Experts of a small language model.
Experts: 48 experts in each of 11 layers, 64 SwiGLU neurons an expert, 2 picks a token.
Training: a variant of Adam for the experts, 635M tokens, 9685 steps.
Below are experts of layer 9 (counted from 0) of a mixture-of-experts language model. Rows are named router (the router's row for the expert), gate (a neuron's input weights, with its number), up (a neuron's input weights, with its number) and show model dimensions 0-95. Each number is 128 + 24 x the weight over its row's rms, rounded and kept within 0 to 255.
After each expert's rows: "comes after" lists some tokens at least twice as common just before its tokens as in all text; "gets" lists some tokens that make up at least twice as much of what it gets as of all text. This comes from a sample of Wikipedia text that the model never trained on. Tokens count by the router's weight.

# expert 28
router [167 154 136 167 169 134 110 123 140 107 143 135 157 146 163 160 195 129 159 175 101 138 130 124 118 114 124 153 150 121 100  85 130 138 148 125 160 138 157 122 122 154 155 123 145 134 161 144 163 126 111 186 102 105 157 113 138 137  98 141 108 148 155 130 151 106 118 150 149 108 149 170 143 133 115 154 147 130 146 116 183 148 117 123  90 140 147 127 100  94 134 121  83 104 126 107]
gate0 [131 115 159 124 122 113 126 112 139 115  98  45 144 155 127 135 152  59 135 151 119 119 117 163 150 184 126 151  77 134 111 106 107 143 110 130 121 124 147 149 170 137 121 116  78 133 110 132 117  91 130 149 143 124 138 155 150 142 179 130 116 144 148 128 157  91 125 149 164  99 118 123 140 121  97 119 116 118 123 147 122 130  98 133 131 150 109 116  96 103 180 131 111 127 105  86]
up0 [ 67 175 119 103 166 111  86 126 156 101 138  77 143  96 130 147 168 116 110 115 123 167 178 173 158  94 124 142  78 104 145  97 167 140 165 142 121 120 149 133 111 138 154 128 135 144 156 151 111  95 125 124 148 127 121 131 115 166 132 137 147 108 129 130 122 136 118 164 151 167  98 131 134 136 124 114  81 122 150 139 144  98 104 122 123 137 109  89 129 134 135 158 128 105 123 156]
comes after: "\n", "1", "0", "3", "6", "4"
gets: "-", "–", " | ", ".", " un", "; "

# expert 21
router [124 131 160 125 177  98 130 149 135 155 121 147 153 137 127 161 130 152 137 120  64 116  90 141 165  95 101 137 159  88 107 118 102 149 164 142 155 115 105 164  43 171 138  89 152 144 130 141 137 131 133 180 130 147  94 132 119 145 119 128 131 125 121 152 133 130 114 145 142 155 117 172 131 134 134 129 140 112 160 173 104 124 113 149 134 170 130 152 119 152 152 116 125 130 143 125]
gate0 [121 128  94 138 128 139 158 142 117 107 172 115 117 138 135 126 110  94 104 141 127 179 154 103 106 125 136 153  96 133  99 149 160  97 153 115 135 124 102 138 127 124 161 116 116  82 151 146  84 105 109 166 117 107  63 110 103 142 103 101 133 111 130  77 124  89 116 126 135  95 124 127 125  92 102 120 167  91 134 142 103 135 114 195 135 132 132 108 127 145 137 144 142 126  90  89]
up0 [107 166 149 120  96  89  94 109 175 122 109 118 152 110  76  88 107 120 149 120 118 152 124 148 118 147 163 124 155 136 129 151 118 115 116 162 154  97 141 145 118 109 129 133 141  75 150 128 141 146 132 120 141  99 157 134  91 119 122 114 119  89 124 116 131 124 122 104 160 112 172 111 146 155 121 106 123 150 146 142 122 152 112 127  77 163 111 131 118 105 123 141 197  86  80  97]
comes after: "|", "-", "\n", " |", "\n\n", ":"
gets: " In", " Ar", "In", "| ", " On", " Ad"

# expert 38
router [117 137 138 155 138 109 135  90 107 136 130 117 137 167 206 121 160 156 122 162 166 121 113  94 128 187 111  95  76 134 141 122 143 126 129 109 120 143 126 108 102 123 179 128 129 114 119 146 123 143 145 124 179 105 141 117 115 114 187 126 114 136 117 135 158 137 118 130 104 148 107 100 125  91 121 131 144 128  88  92  99 127 153 114  84 152  99 118 101 130 109 138 110  92 136  96]
gate0 [ 95 101 140 163 144  93 101 136 116  97 176 144 120 174 109  94 131 135 135 134 131 142 115 142 112 103 144 126 112  76 143 133 132 102 138 128 115 180 194 124 126 181 132 134 154 115 178 146  89 120 157 102 111 128 106  92 130 141 104 103 130  66 132  96 119  86 135 134 139 146 137 129 136 180 114 127 108 146 124 141 139 141 121 116 134 145 166 145 123 159 154 132 146 131 112 135]
up0 [161 135  87 148 128 129 125  98 110 158 159 150 141 160 117 116 129 132 101  93 131 101 137 108 137 134 189 170 138 165 150 171 117 116 105 114 106 171 109 138 118  84 121  65 149 104 125 132 102 139 127 131 127 125  97  89 115  91 134 101 131 181 144 104 134 130 132 112 148 107 161  65 112 126 129 112 123 114 170 124 136 128 100 122 123 154 119 180 151 143 115 133 134 137 139 136]
comes after: " |", ")", " |  |", ") |", "% |", " |  |  |"
gets: "\n", " |", ")", "% |", ";", "| "

# expert 35
router [153 107 147 161 123  81 121 116 166 111 109 112 150 127 173 168 156 119 158 152 122 126 107 120  76 156  95 168 105  91 136 119  93 149 120  87 107 102 110 115 118 104 112 144 140 111 120 151 152 162 137 145 122 120  96 130 131 110 117 142 114 122 175 136 108 128 103 128 130 126 152 131 119 124 160 151 158 151 143 128 101 100 147 142 127 126 190 158 124 112 152 110 143  86 140  62]
gate0 [106 113 170 100 162 112 159 123 124 127 139 136  85 111 122 141 136  73 111 106 158 146 137 180 158 135 134 118 144 149 123 103 124 108  94 157 172 132 154 111 131 113 169 155 111 132 152 102 105 145 108 157 158 145 122 156 102  96 143 180 145 149 105 135 162 171 123 167 114 114 112  96 127 123  94 127 121 108 120 128 123  97  87 129 107  96 111 125 155 158 128 172 146 111 121 106]
up0 [131 141 108 141 135 119 110 101 146 134  75 122 102 141 127 133 177 165  92 146 126 175 135 172  98 105 122 140 106 144 152 140 115  83 175 136 181 134 102 126 110 137 122 121 129  99 139 112 149  78 140 125 140 137 145 126 100 170 129 145 141 115 114 105 103 111  91 122 100 122 151 122 126 155 129 147 138 119  95 114  83 147 127 122 113 160 122 138 172 150 158 160 150 176 167 103]
comes after: "\n", "30", "25", "21", "28", "In"
gets: " ", "| ", ", ", "–", " in ", "- "

# expert 25
router [159 149 137 115 136 161 124 118 106 110 129 141 143 137 165  81 107 170 161 134 158 134 159  95 137 151 112 122 115 143 144 147 140 112 106 120 111 138 101 109 163 128 165 151 139 119 114 159 121 140  89 161  82 153  76 181 126 119 117  80 156 145 176 149 126  91 132 155 134  86 131 142 130  95 154 141 114 139 104 161 135 101 124  88 119 120 108 117 140  92 161 104 136 109 146 115]
gate0 [166  99 154 107 120 147 105 106 115 118 136 118 165 128 168 159 131 130 140 120 100 108  93 162 113 142 125 142 100 108  95 134 121  86 144 157 101  99  79  99 106 136 104 139 129 106 125 161  98 116 127 123 159 141 126 111  92  83 144 139 142 128  84 133 111 103 108 126  93 167 128 127 156 121 175 163 144 128 154 132 165 119 117 121 126 157 110 164  79 102 155 124 116  97 115  83]
up0 [ 66 131 156 158 151 112 156 117 143 119 105 156 119  83 101 117 128 133 109 123 159 138 131 114 125 131 177 130  91 165 147 141 157 123  83  92 138 136 119 122 115 167 109 108 149 147  84 159 153 146 118 166 152 127 140 144 108 150 120 146 148 146 155 133 132 139 157 138 103 103 209 120 126 170  93 130 129 103 133 107 158  97 142 134  84 134 140 130 153 134 151 142 113 128 137 114]
comes after: " | ", " ", "; ", "–", "| ", ": "
gets: "0", "3", "2", "4", " League", "6"

# expert 2
router [133  99 118  95 142 120 146 142 149 123 103 113 136  90 131 117 132 147 147 129 181 150  92 118 122  83 129 126 100 182 142 140 167 103 119 144 103 125 136 150 162 128  94  60 140 153 137 127  98 134 106 107  76 129 136 136 120  95 158 146 114 121 164 100  92 186 160 113 128 115 106 149 102 156 119 100 117 100 121 154  83 145 112 142 109 113 133 144 141 146 126 130 106 134 162 145]
gate0 [124 148 120 100  90 146 184 167 150 115 132  83 173  92  84 102 137 128 136 136 135  87 113 155 109 127 122 112 115 144 116 124 112 104 124 140 147 112 123 152 127 162 161 129 155 130 101 128 128 106 140 114 122 157 153  84 105 148 161 147 121 130 164 121 112 108 175 109 137 186  87  96 145 126 121 121 104 121 106 185 121 154 120 163  91 135 103 124 144 147 129 142 163 111 133 116]
up0 [193 135 114 156 154 113  87 156 108 118 133 118 132 159 143 117  94 139 180 119 113 142 124  98 113 113 112 117 118 149 107 143 154 152  90 131 107 150 134 138 124  81  85 160 111 137 132 159 126 125 116 148  98 100 114  89 114 105 109 115 165 125 107 107 184 119 110 157 136  93 131 139 102 154 143 171 144 141 107 149 152  83 142  87  83 129 142 159 130 122 140 145 104 111 110 131]
comes after: "1", " ", "2", " | ", " (", "."
gets: " that", " also", ", which", " who", " which", " they"

# expert 17
router [127 145 132 162  89 106 125 155 141 116 172 158 115  95 155 139 144 129 109 103 164 125  95 136 116 143 122 124 118 119 134 110 134  91 132 122 135 121 142 140  61 153  59 136 142 103  78 139 124 132 172 131 139 170 109 137 173 159  84 140 120  96 128 149 115 118 150 135  96 162 137 100 104 126  99 112 139 129 167 116 137 152 138 165 143 102 168 147  99 130 123 105 139 109 144 102]
gate0 [141 139 143 133  89 117 136 172 163 115 125 102  95 118 151 157 106 171 144 116 167 150 135 123 114 140 142 151 109 130 128 108  73 118 136 120 147 153 130 172 161 144 151 137  98 112 168  88 145 162 105 139 156 156  92 122 104 165 110 130 144 164  97 157  99 136 130 126  93 105 122 145 105 102 117 128 164 136 147 147 122 121 110 150 158 164 116 109 109 129 169 101 143 140  96  77]
up0 [100 120 141 144 135 107 146 128 117 129 141 154 150 154 136 122 164 114 115 153 101 114 115 130 139 166 160 130 136  90 128 163 154 134  67 130 128  85 114 100  71 119 105 112 124 113 143 137 108 109 149 128 135 152 135 102 117 107 116 113  63 100 139 142 173 119 153 123 210 174 117 111 124 157 160 142 127  74  99 107 136 142 116 124 120 132 140 124 140 126 133 138 112 100  95 144]
comes after: ".", "==", " =", "===", " ==", " ==="
gets: "\n\n", " B", " C", " c", " G", "\n"

# expert 29
router [112 139 144 108 127 154 123 128 136  99  82  96 108 116 140 160 105 170 156 132 121 132 145 174 114 129 103 145  67 142 128 121 130 146 132 142 148 126 136 149 179 167 136 164 121 125 104 159  78  96  55 156 151 136 130 117 136 148 121 100 132  96 138 103 130 168 117 117 148 111 145 126  93 126  99 147 128 111 134 152 152  79 126 119 133  99  97 116  93 102 122 162 145 102 127 129]
gate0 [155 122  91 131 118 109 127 100 148  98 121  89 139 147  89 144 150 135 130 154 115 124 134 159 142 142  77 131 125 118  89 131 154 116 161 113 150 131 125 153  87 171 156 139 121 166  96 172 116 155 109 115 120 114 103 118 168  79 151 122 132 128 106 119  62 160 138 135 142 138 108 114 128 121 132 137 141 107 137 115 122 111 119 130 151 147  94 119 131  86 139 119 114 101  97  48]
up0 [108 137 123 117 145 151 129 131 143 117 150 129 135 139 166 145 129 109 120 111 124 136 100 112 133  89 190 129  98 134 165 116 140 149 114 151 119 143 133 125 157 114  70  58  98  87 148 102 128 129 134 112 167  97 120 104  84 151 138 174 118 131 150 158 139 139 142 103 101 169 197 144  99 103 122 105 134 145 125 109 123 143 126  98 139 128 181 150 114 158 131 138 139 141 117 141]
comes after: "–", "1", ", ", "2", " ", "′"
gets: "2", "1", "6", "3", "4", "17"

# expert 23
router [144 159 124 120 137 158  92 157 141 128 110 126 136  90 178 143 114 152 124 142 176  95 125 145  89 122 108 136 123 159 117 148 129  94 100 144 107 134 149  90 165 117 160 134 133 162 104 128 100 101 109  96 122 113 154 134 149 124 143 146 123  84 104 149 139 105 136 133 134 117 134  99 109  80 134 111 101 116 119 173 113 163 156 129 145 120 147  89 107  98 173 145  66 164 112 134]
gate0 [144 113 156 154  98 148  91 120 100 109 131 139 142 138 126 167 178 127 166  77 121 114  90 109  87 171 111  99 147 109 127 135 145 101 123 146 130 104 177 125 123 133 131  99 107 138 125 117 115 143 139 158 104 126  82 148 138  97  96 147 147 101 105 127 102 142 128 168  95 128 134 106 142 125 135 151 126 146 158 113 140 170 110  94 121 110 107 191 180 129 136 135 125 112 150  96]
up0 [126 118 138 169 111 101 125 129 127 117 125  98 111  93 126 126 130 149 184 133  96 108 114 122 129 166 159 149 124 129 101 110 121 125 102 133 137  85 129 111 116 111 159 136 173 126 129  89 134 132 142 137 124 110 115  89 138  68 129 162  89 118 116 126 121 209 122  86 116 159 120 118 179 103 166 137 136 141 115 103 106 159 119 141 126 104  77 122 102 153 142  93 114 127 146 112]
comes after: " | ", "2", "–", ".", "| ", "1"
gets: "0", "4", "3", "5", "7", "8"

# expert 42
router [121 155 153 140 135 112 111 119 160 157 130 144  93  63 157 191 136 139 129 111 148 162 106 140 141 146 138  88 124 153 122 120 149 126 134 104 131 141 144 132 107 114 148  76 189 123 144 122 105 124  86 146  92 120 147 119 104  99  81 108 121  82 165 151 118 127  89 133 110 127 155 121 123 131 152  96 137  85 116 109 125 171 130 120 122 121 150 144 116  99 130 110 125 151 171 130]
gate0 [151 139 119 107 102 120 140  99 138  73 110 132 121 103 122 148 173 113  95 108 122 120  85 158  62 126 144 119 114 137 108 117 124 148 147 147 124  92 112 140 155 105 132  99 125 121 102 109 145  82 122 133 142 141 130 157 126 121 118 139 103 117 158 165 168 126 142 149  54 103 162 170 108 122 105 130 140 126 122 122 137 131 181 117 129  96 115 104 186 129 137 123 122  85 121 116]
up0 [111 145 141 109 141  92 133 155  90 143 117 123 191 130 115 124  85 133 101 108 147 127 148 115 139 153 112 115 124 136 112 136 132 124 109 152 158  99 129  83 191 112 146 111 119 120 147 129 167 143 128 116 135 161 176  93 131  98 112 104 160 116 124 131  91 149  82 129 167 160 125 123 136 181 107  98 119 158 102 132 127 129 158 171 125  95 113 155 115 136 138  86  99 106 129 111]
comes after: " | ", " (", ", ", "; ", " ", " in "
gets: "1", "2", "0", "3", ",", "4"